From a checkpoint of a small mixture-of-experts model trained on Wikipedia.
Experts: 64 experts in each of 9 layers, 4 picks a token.
Below are experts of layer 4 (counted from 0) of a mixture-of-experts language model. Rows are named router (the router's row for the expert), gate (a neuron's input weights, with its number), up (a neuron's input weights, with its number) and show model dimensions 192-255. Each number is 500 + 25 x the weight over its row's rms, rounded and kept within 0 to 999. Numbers have three digits each.
Before each expert's rows: a language model's description of what the expert responds to. This comes from a sample of Wikipedia text that the model never trained on.

# expert 29
Main verbs after subject. Verbs and not right after was, to or he in biographies, such as became, released, re-elected, joined, moved, not.
router:533496539474530494489497513497559507529468524480475560528481520500535490513506490497500469547483459486494504492503511530489484549499509509469544510499472530546530506450495481517491512492496477
gate0:474530506518499522466484445485502499563473476492486507507501473555507507452494482508498548515530487496502542479522471493514518506511509533488525550487461463514492426483472526524505526516513527
up0:556506508539510493480445498449502494519450467446490485480516504464494473479470487508471490477483543537515511456498478465469509532504490488515474536507531511484484474503473504477463530524511493
gate1:543512471445457550520484505512477490514498533513484462458471531464538497509477532513528532478479495539497459560490515530466520467485468516488477487513476497524507534497523464499493479524530509
up1:485486488535487505500510507470499488497531518437521514489522501517481501501502508489534495498508504462480535487470460444550473502497448482545535477481457527503500547470435527468466526510509465
gate2:465519494520550524528467519525480506464436516533509494542508455527480474512500468501476483456478502450512498508474557506503486506476496494549500472496508485513568522511501514473489538514502509
up2:543470522495445542470475508482495488546514474503472466479468482476480471481517531517461500499510438459505478516505500524489472464525521509478484518507524553490489495513526514478532466481506482
gate3:516480517463494519474509489477513528510447462528498489454514474523538517518472491536524527496496484493496497510568532486492505469460531507502455488484504461474520533476514553460507458515544522
up3:506474500519526466538498533501508487498522509487532487492513455435470514479538533467514530474507496484503489480469480499496495553518494495520518514525553499558451478491457479537506473517474510
gate4:462511540499537479516523529519502446486489457538548516495517522513492502468497530490515523514525505475486513492561480458531504509495514452506537495496492518470511497511526506508503508487492518
up4:465487466480496521543483483515469480519482514505507505500531504534518514482508471480532489514531510536466445494498546481519526533494493490505521529521482474546502501420480530517499459490506538
gate5:543487508510499526515485484445462501523465469499483571514508473512494481521519481467526479523481609492521518533526527487489542515513469494517459507479480482510557509455473489472485457469503465
up5:536595453477472516495487494502527463518520512520544525528493483483560495484521537506497532491518495490466464475496507522496522484456539506539515489495508467482464522537504455537527527491476528
gate6:463526532550487491514495514524512461494458526519444519465498508503459515511472499485479471495543519503447488489459481494511480494502468488516479508462494480518529519497525461513518517547494534
up6:529452508527481443476511504489496510521530506492545528509506524504471505465501538466528493506497486486506513496471495499504474525456513485451470490506508475464524510505480541513532490498508472
gate7:448475485543468555506536508535459462480489514554529537523498454520532466508536469519481535437494554523448495468546523506483504507515485530533482558482494515491485459493473522535497463508505538
up7:470504462497525501500534518487456518507494519516504500483537503486548493516487533500522500509497494509475521455498491539535501497450501484537495524442496508502516494466532475478464471451445486
gate8:489488498479466510527494496491483520522501489514494476498499444512533551454495494465516510505523501484494543483495490540540491516491501536534496529466494527527524510509461521491485499487403519
up8:546509494546538499519483508494499526499494511505492523518501514510447466556496502513491549506473502511478470477510524493508470517531469459456491479546466462490500481490527527517498475481569482
gate9:486477498534508504532498468489559524518468535484437511525496508513517503486477518530511510486518523483514508479521459511466512470509488503509566469498477529467458489515476498534469524513481512
up9:521498463524496495495475486523471507483556501485533478508494495494479517486469522505483504502515471494517513509507485450536499482495540510471445509483481548521482506483514486482492512496519457
gate10:520551531487535511534539496484495490491492521526510501520508490478522478496481473495511439461483496516550507477512494485500503564472485534497522496521491448545530518485499503491494536531487479
up10:507495549518523531505495499509573528484482548554519493471515484499472500477524511530496518513488546483536463522473479502435503517505469498493495490506511487502480524519515489518479499509502496
gate11:460517521460520487515524497494481466478505503498520477493489472548509478451499472453484539538453487471497502537501497502507492530535482535469490503470481501485511532537510502519490509500487483
up11:534543527504521471486463512511500485507516492544540494471484493508508502512555484474495509532522487490503498527513502466499481539476534553493510466509520506504516494512460519502477493534489434
gate12:487474526502520521509508609468493502464535517483552506491515453541499474564507497485478499506476486489482464482499524520487508547491514460500500504442485528504530458505519547506525528505523467
up12:511516537482471491492491444481533520493507503509470492494484531503527554483486509560536511503529509516480520525523484504497480522503464516486474511479498531503464493502472502542456491460456494
gate13:512455444496501552489494491520475489549481497525505501487520521510541492503462469503431453508514522530525489476503506519513486476498502505547480490516498496517492488492524494474522510477496459
up13:489496456489478497543493507460535521487483461495485464484519481482542482486482466471513518536507485505512516517478509484508482464471538499505474491532516501498487535469498470502507479481505492
gate14:457507512455512514491498518523529517471461569510495471532498490484531506522573521511543472485516537516483538487511488523436502475532515506499507474492502458515500522529484505488520495500500507
up14:499461495521493489473502523504505550469460496507524474484546482523547495476565508559529473453500520538498480501481502491533525488509539544489518529472466526457519430473502534532480492486485528
gate15:528468500506510496533499459468481513499471529483500520517505513459503492465484523487510491480493498488500499459548481485514514501513520494500520512519488530485490466506507515487450497544516532
up15:534523530500529478475474478494499469484512543489486494478442483521509491536463512520501525470485448524479532513552491490515514506554474498508502464559511461523491493500473499532497513474463503
gate16:503507488532531508502507526460455521485483474496533507494552499503549503474506463518537514500508520498489452507497506545484560500500490512519494508457514487469522511497462549480454507487482478
up16:475529506497513507511498480520510442533488544526465515515497501460475519542491550475488467478525509498483553522539482489510463494422494523448503518502553504490504453551474465476522512551517514
gate17:484485523531488494477475510505529476465504532547513467436527532535547544506535462470477471552489478457512543503505521537480515495473468487494513468479522523505529491472492478503535496496476539
up17:501530520497501499508479513522498526515504457498492529506478515494498503501519502496550481476490486548494500482435506499516530510489487463501473501489533505515493455497471538481497498493495478
gate18:515530536527497524491484521512523486485492507470472480466526507506508504459477514521493505531477527466520487518494527529455490459530502479516531468526516503544454548484482461494525526515470547
up18:531564535544480496510487516488478466497498503471473470452511489502549496493491438523488530482497536491499508513502454508485461470534500466511506448483499502504478537482462446460520505506480522
gate19:530508490472495503516512496491519496432556539506519521456488508525520476505443496496509473481446486557516454486511523514517463480463520535483535481510552535522525483469522511494474521499487508
up19:470494493531490498468489490490495515531510485535489471487470517542446448512510500487468512499567495447487512509481512484517493505497537489477443524507498470470488487533499493492515498509492487
gate20:517473498476505560506490511470529499529459488451537488476476493493530494482500551474494506478510526520520525516503508515514494518502525496497495496480479514506448478493486491505476482484482476
up20:527489491534509486507529496494532492495518535538495545535523533475508549524499490480499546491495499465484513519490494496521483498509491534530494472491500490455536572531439497502480474495508499
gate21:515478502491487531488489512504505543474515491541534483529512498544496508483515470519536517522520478466474486494535479512479491576495458510525476510527510468525549488489478532473464483508481466
up21:523455459464484456469524527512499519468513528541530520496479488546499477475510485502515493504490496525487520483512523469443508506497513552559490480533523499513548489528546503471500502479463461
gate22:482478488447489478512526513498513533522458531486485504503497491507544512495457527545510485536484442517531479469482519489501486495499497520470541578478508463502486491528484467523540483486475477
up22:509540485474512513509457458503482476506511568525465500489527516505497501528523539516522468540488486461488550478512483477522463469533491493519510504495509490556491497517509493513531456509521541
gate23:504544476499476502516449492491493505522459517496475508517458493511544532479526416509461532449475512495497472516497507507512487541502537532506453529525474460443529550467530502470445508508498484
up23:457486478508495517468520540559493478526487514509519491505501491506452505466459529479570474491490496503506517515523506496522491516473486491474538513454485534529478480501484510533467476523478485
gate24:517484497496435521505465502485485470509492453480482465497542515473488512519476482478476509452503547542510569507454467515521511534484503504501505461509517493503445496484460538485521524487524524
up24:549512525502506512470531494504450491503481475520510539567492534498509515530500529428470489470494511514497489509479503537491524460450472505498500455541478493496470523502526491460514533504522501
gate25:505518495529539469480470517503518508522482465499467484480488505482503507504452491487553503565492502512483524492479468504508503501511519469459456511527506464546505534492526489473520458513539492
up25:484500444472497525488514515479475487525526511476492523501526501487513467495493477533491526537546470520536529508513525519470548457520501508475499498538486502546419505485497496475507515508524456
gate26:465475464510517481521502527548525495466530481496503556539505524469516512513473487467482498519530509498510483473463497532504513484482437474502478516531510464525479481512486516458539478484515498
up26:502517514514536475495448504579532478468515507494514540540487493483481488523485496514508489508536522518506465489520494529505501484480490462495477482509467498533532499492479502482552478490485509
gate27:451523505493480490477529521471510534502456478526462502508504503494515501547465520463505494510521537490472542494486490473523487523479523476514532535551490481518490532459501507513511490461489484
up27:494507484470515519526495497519517503526509521538505492507466487475509521467516496491500500542489524485490485524500487496485485460547478501505504499539510493481485504489521512509483525492475506
gate28:513471472488520535501540555527477479488477504543527492510544491499488500545519485487497515529475475450477517517528527506467468559499516481518510485502484555465527529463530493512522484519474476
up28:533572532479499490496478513497504493533506491503485499452476521441523521540486509493507451551510499521519522455521508492495499470482439469484474470482503509543541502495554477556456507468501518
gate29:538514502464511460500514528528497549517525461542531559504525517510482475454528506493483540481530506472519470507507464523571488522498478508486488483506537495504507474557472485529523507499475508
up29:515498472520493528495517492501479483492479452487477508519510489492501500488514471475527494533528505500514498486520493529538518555475485515498540522504521501503514485486474485541493493452493469
gate30:546492491532461467542489494479512503501489559469500507507451535519509501467514437483515471509485484518458524495471491533539466531492464546483495500501503467499475484483490501485491479480541478
up30:476510487505472498463466489499475523526478490542527539468545523453487538473511473505494480490496536522519512504500474493508473476539506472479498542513496534477499531477527499426456470491538484
gate31:511531457488483545502505553547517542523513485504498516507466544508496540477501500542515488530529517476469510533511455505528512506518470461465518465512462521474452455481500477531497534480492514
up31:509463464464449484543535532502521532521459474465534474469487547515499503523535532514453459491559520514504493507475478470516479503534496492485518468445499441501505505497478500442497542499494515
gate32:474497502512500492548484491474494496520515529498528526515513496507491513490473496505526490531496542479478480514485492485543492443512493493520510491475533488501504536496457487521528512514506502
up32:515488498476494520514467541497528499506539500497525521487497460507520502482460473491523502511494511528503446539463515502526505487545499571527513525513478529474520544490493504494528491497523465
gate33:482484498480524515472516481486499502506499488499511523523497527512497464504507513458490486520489520497462495533543511458535441527490492502398537489547469480508497456480526486475504540489467492
up33:485466509458511522464516505457519510475487456505476497520484544495522475498443473458530514486461524531509472562491509504454477474458480507451548486533511470507512488467504528458492499502496497
gate34:507451497502493504516484462473474519454512478501460476454531501496492475505518460461516493458458493491491464529427478517515513495459518464510572528509482499525501478489488560487508476476459471
up34:496509541516509512459529518530485531480504482524510469531486505542567518513502532527483512512538518482473464491517504447498537506518511509482521479466518511515485540502498464511507520494556476
gate35:479543532500490506486509479473431534465477445520530502520506440497476493514532462497489485515507529483535473512497516510529498461501483530522526499463515462505497477512496489525500477476528431
up35:494512492461508510500497501490494485510534522568492517541495434490493515519464449469478440487474522531512533493492511502489517460495492473522494481493501496479495498479492479526514518537562466
gate36:469523524560499496467504501569534464478501493483496480504471517489534506520488531483484518488515520510451493531462477471468490472474478499528529525503482498497506525507518478519436430501482528
up36:452515491548489459495488512471496498498492468481506486488527500467520530498474524539457497448511478485472511510467513514487484491487521568508515504481506544501527526504485532543498502537547556
gate37:505487517535516499484518489536495540514538509510510496515523502490487496484549496474500509497477464429455540466511518488517526490534487517520511514506521501518502476469455473522487509508533499
up37:482497492508490508513490555486523499517508480491459485518496527506470489491490467505534503515482522520559466488469462462519498514511501500515465446456484460473498509542484494513474478512451490
gate38:487499517517518501503521540488488513487521529490538491485547514519517489505491518514524447538509430523497498449507458539490533492526510501511502456532528492524534560464509489514521474480496474
up38:491540509524560512511536543473505466468480567478547515485489525476536500491527532497461462529501513495500479476473507530531534466516490536513499457505501485504524551493527515516513491521477487
gate39:512553471520439491503514482509537503479526503496480456492488518526501528566461526490497534464499493503486534472523453483456480474515510429480519516484513545484503514507516505457447492494522499
up39:440502554497467434515537502482470498501509505510496474514479492487470523527525446498541486521480496495477548503499522538512492469442486508502540483473515509484486507510484530502498484454539506
gate40:512481468494510454476511527480451497509473516524481527459530549468477541528426490515507502494525516482499500506455510504524516518484499516496525522463531463508508551490477540499516495478472469
up40:517498481504512437487520480462507478481484522463440488504469497502488516497494508497497512498542479502544508489509451526518567473472510484488523483501566489501489462462511536494500475478453470
gate41:532498518512491480499500522500525498493517489495476534530493554546496481444532482482485508518501516508462519540459500482545492510515499507489464505475458479497545548512509517554504489504481542
up41:471523491471508510480483478504448505496515490517565442457524448500497521512505522470502501460522528512485459481508523490490492518481479498489483488539542541516484461478512457507498504509502452
gate42:535469447525498499501508514507525498452508503540469485516530455517496481479563505485509495530513528511529525522525515483499476466491513496471521502458526498547507499485462478484523452494479482
up42:486473494486487494514505492494514467509424473490476460494502506526535537514519464487524494473507519486504480456552504504502490484552506499496496515492491496485484516470485509468532477464515508
gate43:522485500524494482502485524500508533457493511487481477455534519514506518521506531529511524463488500500488482504524499503526486553472495491536574482450494525485509513507495463485529486514509501
up43:543506505502501478528499496450511519509498511497478514519502491513493545490486461515509505525479502500523483503543531530466504514539493537497549491462503498464490505493486479520556469540511524
gate44:506530503512475471500584516480483531503483551490469530506470461491506446525525528461480516499468441497468519503513499503501522528517511472522510496515482521513522503513484474507508514492474483
up44:491534504459485522511486540523495528505520464470505547497487444488534547508508502491495545489528509475498529525493511510510487518525505498484500554465520554509446489483513510507475534533518485
gate45:493518499519585458496506483497511478486496522527544459504551508538477460528523497504488537470478452510511488457489464500483489520503544524470485478471504514525534486503551506496538481519539509
up45:482516492511528457525524473519510498506512520497508524497521552499529507458470489463471533481475509515498479504481468466502489537555506524469556534550452506472513474471519497493515503525504509
gate46:507539476483486469514520563473526476527470515477527504544526503506488442487493484499511449522487453523493492480508498498528520495529494462516514478510458498507525495487544501531473475508488499
up46:535468478492474556500470447477487513542505483490485515473467483505475591456501543515471545502499533514537518476480486491436448496516541524531450494494505524470495467519482514459487498494506516
gate47:511480509520456485550528483487523519525476492505478523494505513469497544495496522412497525513491509466532513501518531497525522511469500474448437497485518477549484466461532485479506495503535484
up47:482483507510498516418455510532505558509525486484508508489544474534518530505491530547520502517505500531516508490475485511487451461548472502548464541512470507468500523489470530495490510488470502
gate48:515537483471495487502500563501506513474554520479490495507542529465496501536511500501530489507521497465485508513495550527489490462480528495502520469531526505494500463470493523523496457500488511
up48:490458504515545488545501513522478501506501485456494537500508507505495507444544537507495504535507494526471517507515508530503532463510488482481460528502447494482454551491504499467483528431521526
gate49:521493508523489519526461488486461496504465484495509500493511500512490484500514526473560501504486518534534505463480509561500525511491485513478501502519480537548542504490475485512539454471490521
up49:480503490496474483508497477517510530439499532521502462480464543499514526501515513522515481503494497510502488489477500531518452498496532514485518515473504557476463497510516467476485516532511487
gate50:508459485580448481480530492486484546502540477490496479485498484503514493478468461490483481480522501484510492515461513513539513445535518514464495456495497485515513535455469511509502478494487534
up50:494505523481506494491534478544488509480498464488506539541476516481489477514528479455474505488498516509474531555509500515484504563499493499503480469531509487531496477486488505511547463487532467
gate51:485467477472508456498540502525530518484480485493507497487499492496492532519525485491473479490501501496479469474542482516494549501499530479523510499546505503488475516501542506523449475542522535
up51:527523518497515511498483517499515552541503490482474484540501514517540487490463499515510495499492502491521522571433508471515484489509452522503474452490486518497527495538455526463518500474474522
gate52:542528545516495501472506491486484495474487509452550501494500548464500539506467503476512515534530466498456491540466528498476504506508532535520504482467514454529530472504506489472468488503506469
up52:446524476491480506482505500573484505521490508515521474471505504527531521484507490494523506487496529514516504511523460507516512525498485525481520505494537485487529449488495480518454467488529493
gate53:510534504537492492491516511504496488508491497523519522500523500463491468481475504494505523523493507466477523510490560477456508531539480534505508481484472461519530518426495519529505481495502477
up53:499535474499507525519535506485492469458465506506483438478490505497502470530497499532461457432535508511505492506515514467502483502466519482547533492491486487489471438548492516482494496472474546
gate54:504473502468505512531486502467476503550466482489499493496482491527485498445487555545506473528558497512511517491525492505477505545474511450539482497512502502494498521500507482509490487468506474
up54:506494479514514487491520484525450526558487506482484487488490448545471521491532512476517534464529463514502504481515501480482497478517478495532503497439466507498499508459480505520496474504521516
gate55:487493448472502508472471458507481512510511537473494487515443477475514515525504567481521513456480494545494499512526512486517524453522527486483520475494460487500496460484454489461561518449492474
up55:481534503491488485476511471480506510510490487535447484510547492501458471464475460535521535497526471480504529487430497499487517477510504511522460521549527509516511502507558547521470468514506484
gate56:520475524498472478537442498447490532533490495484469470476457538509522497466513464473531477496496440516506526538515486561500510502456517469503494473498536475471452498487528503547503519500499508
up56:481518451489519504522539475549529447536505524491511497499519516514543524526499525502473489517481541478489464514526514516484482492512502508502522446531456492559477502538448489477494479471532531
gate57:490497481501472512512527491506501552533529515527533496507517500470483449458488508520539509525529477490509489502498521453526439492479524468511499522507482489436506486501492487521532514533457522
up57:476529507478465490536567496434530499508515544490519480531525507525498495498504479538551463515502490543525515473497532484487483510493492503495501446514449532491464470483518479535495484503470519
gate58:457454467496447464539482482467513490540473522461519485533536548518502460465476503452516517493500456469501473493525516495526509545493503528491523491473514491490504480486492473504488466517466532
up58:524459563528524503493485465450496477480533533457502474481476484539517535495523500556460472500502506504476501488498534438477475500471517513481477495525541483499496533528521516541482512527516464
gate59:504482465498501507519509465515509482557492489486508528477521460487489522503480518479515496543500489489563512503484485531491511507514501501501521511522435509512527521521491549522446512485501483
up59:473501477552522518514492489495482506497465520518499551511510454519522515566503493462486496478492485464495533502467485507503532503506502515497529503525467504519517476484495512505522458500534511
gate60:488533488492493492476498472479507475497524504490472525524486504494518562507479475501474511522484542464497488508522492528477485515498526492472499534529509533513547511484498481512467521514487521
up60:521492542515481491495463527518511479490480481483557486496518478503474476496431523439514512500518514504478499469513510489500499492536488530577447486513446467528493503509530501451489531489488526
gate61:515494542540490539499525516516493520508504486450500530515506512503453479447525505486462496487537480490479565446436495481554539504448468505490540498536453498465495525479501513479492527491496484
up61:501509543487474505519538506529489482517442502484510508488504484503466461493564539494506508504480485491506551476467472540533535495462484460496528472534480501526500465535557510457482494480504518
gate62:458493515477485524511517514527504464506485515441489489472503535472510474500531478464501489545506502487504520503482508556483488472503496491508492496498546538508500517508502495473507504479495506
up62:530485492479492485495507496473529472517532510504530497485531492470475498489514511448515472497474514498474539523435488514495513479526497484476505496515511524530502448521496497505496524479497508
gate63:496474510530498512540481472512495499486489478486474516482498451516505489522501497459440476515518503505477507501508478485474526444530527479481478500525509508492533529484477450533519531514484510
up63:520484494505525488513516470493516506508495479453473535469496503524471523513542518508526534508499507533478478475512504487443491468469531493493515498477454489510434481504499536536502503517457523
gate64:516515529516528456509512477483498503535494487501518499502520517478460486528511486546466486502515516512531508501488548503500485477497471525465481508452509569499519472433524451474496501493482470
up64:459509500487519529501487464492473525509457486472515527481498519520449487523463443539518507530512519572459529478536467465504560512525495481518474459538492416452484502543455506529504549456512509
gate65:501504489512540490473503514574534506527510443495473519494512504476510517474478491520473524536538536547508473529478497469529482457475517521525517478498501525536499504502508533458481507432497482
up65:508489489489524446543539538478512487558499494501447519504495482494516525461497468525491510527542492505593467551483465513482473464478478510467484484462507475493533501555492471496479526471501480
gate66:536544507530481498486526525478488514528469498538485544517534514518499483518532505525499484537483498518524518478484496456497482538438543521496466481485475492533489504524530515468483549522494436
up66:507537493516528427530483454478513528494506489517511503489497535525522500483520484474504469503490521503525495526469530487526439519496509521498491485446560499493526521527508507502444508518502439
gate67:523466452506491521465491525532493523471522464522489498392492528475536495484498470491560532506499498520531545502545498519482493473490484520523493522476475507503481493470481453493479491524520511
up67:504528501494475480535521440546465511480515507472528556537565513531479542497478522520485461506479464475488509466515494524500505487484539466510486480491516541513547472506505498477536480538490535
gate68:508492501526509520520501473502496520538498475482496497512490472481480494456473445507494517500506501504515477473521505524474502544499496582523514503485537509491478473480523536505487500490483502
up68:515546493513501506463497522492528477473507490502522496510581509550507490508488486469496478472494534503513490496485508469507512525524499450516495519531481501515502496468485497507473472490514482
gate69:505510499503501511464503532512507480508533466540501506483537482532464467519472464507503489493455472498472547532513518481517522516475490497514507487530488518534531471489471481479530508483510496
up69:483478503505521478527531493465499506472499522504477572526483459486534522446556498511500503523476513503505477465483502508533483495474484532480473530545503513491472544497468515469459523505519484
gate70:498489472502497469514506522458498497480458489495525538493495512507492537491491515529520519503475501522512503500502480509453502527503512494500475494528495566560514546451477554479484502495502492
up70:493484477504453495511501530429489500452475483469567529480479504439498493510474516505526442514495493535495535455518556512458540520471464486477506472530491522517513484453521489450548505472493481
gate71:515514463518528488485547503554508535491496479500500520484515539508471532530499470515494474481516477514427466509506504499512500511513526502507526525474476478502529487491530495465528531491459470
up71:500457483520449541538535493484542479505509506478511494525494493489487493521510495484462508463508498510546512507538507491487498507473465485486497495504527500544484510493453494482509474521516535
gate72:512483531527512476470543472530478501512488501518508536483534474455471486498496473545458481538506490503461462504531485484497550504514488463523525482520491494561506485487446508466524504466500500
up72:476520506537520518543492486478500512529500515509514462514516542464498468508489522505510459461489455503487451533483494482499451453512478510500493487470527481489477535463515513518498478487531544
gate73:469536528509513509500487510517513548535487486505490520538496484536491469473488484501423545486551540511487526487489431488481550530516507522512500536473498500491478509512494482492470500535503519
up73:492530463476457546510509489511487452544460523505489522456513509507468502494489521494468459498500530474503496487440490489521501502517500479500415480508528470518508451508479506536493504467520491
gate74:512466507505497544478499468527499527506506510470475550516511508462537543527470475539511516496444494533495490511488507519473470525510501505499520470488500480511509469492549511541501494461559461
up74:495519529457547501493544517488484495496527515514487467504497471486521476484521491456490478499503519479483512448527477507521505477491466507502450495496532518548477486486479492477490478504461525
gate75:524484499468501532492472533502549465490522515484509494492491528489562543465488512486477478517501497474482499488506499533477486497457519504530502477456510495513538484527492512488495487530508498
up75:494520517521523487479505434491434524490523476498485456513510459511490431545509528524507511492496523523489515495476481539536537505480499513487518481501511505497446496491536480495506498471495533
gate76:511501436486494520489510536490511496521470497504506514527515490518474515504424475499486505497479525513512501535521472550520470479471501502481542542508476503502543481520490507496520550473487483
up76:530514490533506476536521524487517517542475523518539511564524467481473489519491521518485478474464457538495536528527492536433497468507473517460543487515495493528501463513501478521519526484499506
gate77:484525511544513538498523501446504501474442492523491487503533498474524554511504518487522482500489527489516498525494481487504475534521505490514436500552512521458497537510517534479501497505519503
up77:466472496488495493508519531488508492527559524520480494491455505484536463522513476504495518496489505527492483445504515512488537470498468493509519504472474474537477483535522484512511490496486514
gate78:476479531497520451502484518458460483510536497528462541542487522445537466491504498513501509488501497526458531519545481531503495504501493555542482477526502520474504486497466474487507538455463500
up78:484487508504530460469485481513527493499489562537474483511555546469489505480502502480523520490502534533513497484532500512491514527494513472460527473473526525498496485512527460500541495513518437
gate79:523499505493530472482446528501487508472546472537457514530511548479504500501460570489514491541498502440478507515490509492536511530435503491515418530446510541528520485499490509477455528501521500
up79:493440520463548473451525509512546524527515518502516486492451449520514488510475505476500506496518470456491484514500486471487518500520441506529533491521519487485536470498500498511526499509472502
gate80:479456499462487476517535445484496524491479517522481502530531507489491468525483501493513479504507480553543504480497522487456552483523464479504557478506470457479475511487553460503476517493532514
up80:498522485517509515496488561523482464511538516466498492508494507503528525493502482506484555503493492452473472516488474503556461522519513514492454493504501536547533485524487525470508502521457479
gate81:486494463478475507474467550502467451469490536495514510517503495468516524514467531526497466489507445526453530536528492531468526512467502516502532484476529483495493504485518518506494530482452472
up81:488499466518505514506504511493474487473535504441535509490473495485532480503512513557543480499503478506514494484496506525503512544452505500488509496460519477510495494493484529496497504516488478
gate82:499477516517536502523524516503512501481498507548509572525476474501489516547544478518535520519540518504481540487509535493514532539478521488496499483513497489467493508490506529451506457527524487
up82:484512525521474543501517491532470449492495499490494495491507538523520537539465505475467492513515491470490474506507511513503474530501484525536518500496505494447520515501500492502466528492517487
gate83:493482531509480508515468486530516533484482478498443486511494507490480512536454509481521487479507507484504523471513477503491483478523501519501521493536485511486508490525483489454451532510491537
up83:487521513494495491527497494485524529498472523456434490483502519534532515511463479471483491522502527482486530460494490491491487496518452506505503501512469508484493513490479494470502494535514529
gate84:500488474480520473534530503490500484475534499439538484524541474502492534522493487548527487476511506553522489537471463505510516470502495498522527477543441503494530500467497482510478465507479461
up84:482524511523500472498505434522474532474515475489537546493495535484516552521494524475534445512467526526487512539452507479469493498546480506503506499507500523503498514507520485496472527515478494
gate85:499506462507542501512502499528513498517464544493509487507499511521484518488502531494490454533513486513477503458522500538507491478481510514509502513501528533485485492500449463503527455474489452
up85:497495478535472484443486481502510478509542485486495486534501488508496521482507474494512493421504517489535534542439489482524509518481492514510503523534490436491527494467516509536530537494535517
gate86:482480494490573506482500499516496522456478515498496496518507490548505524483510532513531523479553545504494480501485482497544516507524479483487554536514493509504530511514492529511468464472516487
up86:533545508516534513484445535533503507531510481477506503519509476471511488467489510494519508525526498479485500515471474465504486504490498550499463504506511500522556473503509469501514493502521486
gate87:434525529501503510530536526537516538519521483502441530517482450493452491508507537514490488518493512495517526552482502522528505499490511552501521501529484496519467530504510471466482473468519529
up87:483465520493471462492482502488501485507519501490511472502497525514444496462487466517568443476482462509509489475559506487495529474456483498493542483533518508496502520490505541497494536482541514
gate88:529478510496538468484514492505515523495481528419517535498511498535499465500513491522488517527492507507506513522470473500540489476534498531503491513501447506535535516494491533444504478501520515
up88:480517486502481435477539504498494525508475463465533571462486517496519458519506495492502492485467529473479467493521532519481470506489447476498541486482504478544512508500483484532505471489517526
gate89:503462539532465500476498527522553496508521502492483524481515523479502526499489498506501476507511501513510477522489466501506482522467475458492515497466501504481497546481526494518522525472515496
up89:519483465522470536505482524493516488516530519537536460501516478505536526531487515505516463525463492477462533498466512495498508503472477540474517484503483537464513522471453524507509452514506508
gate90:484486482552509507507463483477484477495499469510515526515519536443476490502457488513500466529470499509490512509494507567490494496506458464499505522476473474509516491473521492432529465531467514
up90:519481476516483484473499519478488504493506478507479542491464512478451516450478527509468480479480484506464455482488487535470449465549465470523487473492503518491542531498485517479453507568509491
gate91:497493515568510535518509468526479473495481497503484491526483537505535490500507452476435485510524478483516477516495525512534498553489492487497535497474509482512528469488498544516487530514498487
up91:545521539524472526514491497503476489461491495496527536533495516489517476456477459518525480505506495477507546514478492501531504553505494524553526526526523517469517514517490514499551513464497491
gate92:493515522510517531474463506487469497521503538504496484536503491497511487533472478492500516519470491517487486519533494475488521551501474479512485532521519485471465458505495528490522521526533449
up92:496465490492514438524509459486475439467510470533502510498490536510523517473505473527485484541507441461493487512468512523502535525485520487514498490509460510522486513528469531513511513459522454
gate93:527505498497440486509489523490463456453442483495462524520500493519492520524461506476518534510464509477508483509526530498484466520545509477477543491497496490563489518496483457447451505511491471
up93:510500515454495511521454476542492562452489513516528465485500510561581491489508543520500502547514487484534488493475514450541491511546537506490531512518524542461560483500508499509455492551533516
gate94:501535488511493511523464511513455504497497462467517487511479489492494480483527546505472540517502526521548496472487465487517525532461501482493520470549498498499531516469495500475494488513448505
up94:528511525533512503496493482482477508508485553537488467497524457448472487486456506496499437500501533493503497518529520548523469501520516540479507522487516519503484455519489538537508516496511437
gate95:525486474529534523496464521519510513481451512476499534494482481538490518480455501496528483484507503492484522526539512465520514502520497568472480521512467539497516487495484490491493512486505485
up95:471516495523464462513516534481532543485506492497492502486525521521499501490507487522449499534534494499490511467520486521499479457522477486475531474572510488516517509463523538556478492558572554
gate96:548498532502488507513480531495463523487440488516514478513453494486498543510527455523507477522440475449487520499480479555509482532458533478522477525456500445503517511500487472495504542528488495
up96:482502487483549484504469506496504514499510481502494462477506478489516494482493529509522516513493471542469500479485502481535486477541510487538540459474525492457481495509496526504523511512472536
gate97:546493499499499470489527492452529478503476491478510508512515500530502465533556495493489467485496458485521506507444492506501526480526513471520475497498465508535494500512470498439478458502460526
up97:511488514470524477505548486467507466496468512470517535517514511515460491526545495507447486485487487468495515506460472533491482477515507472543480488514470506503493467504464542450525496523500537
gate98:488511503514485485480489457494482512499520493529502523494536515534512518500475486428476462548506511490499446458498563507520506477527496479523501481497533523542491525516510525487521537583508468
up98:495501522472506493525481495543509491511491503498448475486522505491503459483510494502489519507490508453471533485471511483489517499472520498504506509522510512423499533452490530516480540504490501
gate99:499454472469555523486503543538554520509491515495506515508532501470531534480515516519492505542534489506464479509476478492562516532518517523496487531463496486499524441547479491540478532492583484
up99:541494486535477483474493493478526499500494459476499492517520518541483487512518512475523489522525479535490502508488540501477504468513450504483542434530495560520476512484503497444491458513496503
gate100:505512492518528554493500454489527504461480512428501480509532517511496527471444495509529508470507541450506493506538530495502525520511455536512511514507463496484506445480512508521545479470430495
up100:484538500539506474490493506527471525545532506516513515501483448493474465510491478550506493502519499516517535502521477487474539504546533475539502517513542500473502521496506516483455508508512523
gate101:533509494478492506504503521530502481502478487495503480500561510486500526496511483431459502500457505498507465464568460494476521540438501509470502508484464531510501472505536507510532488480512503
up101:485495518518448492462504557487500497494486496495524485510499477449497445522494522522487522490551546440503532519486490499478553512510523489511481521524529472531470531517486524534529484509565489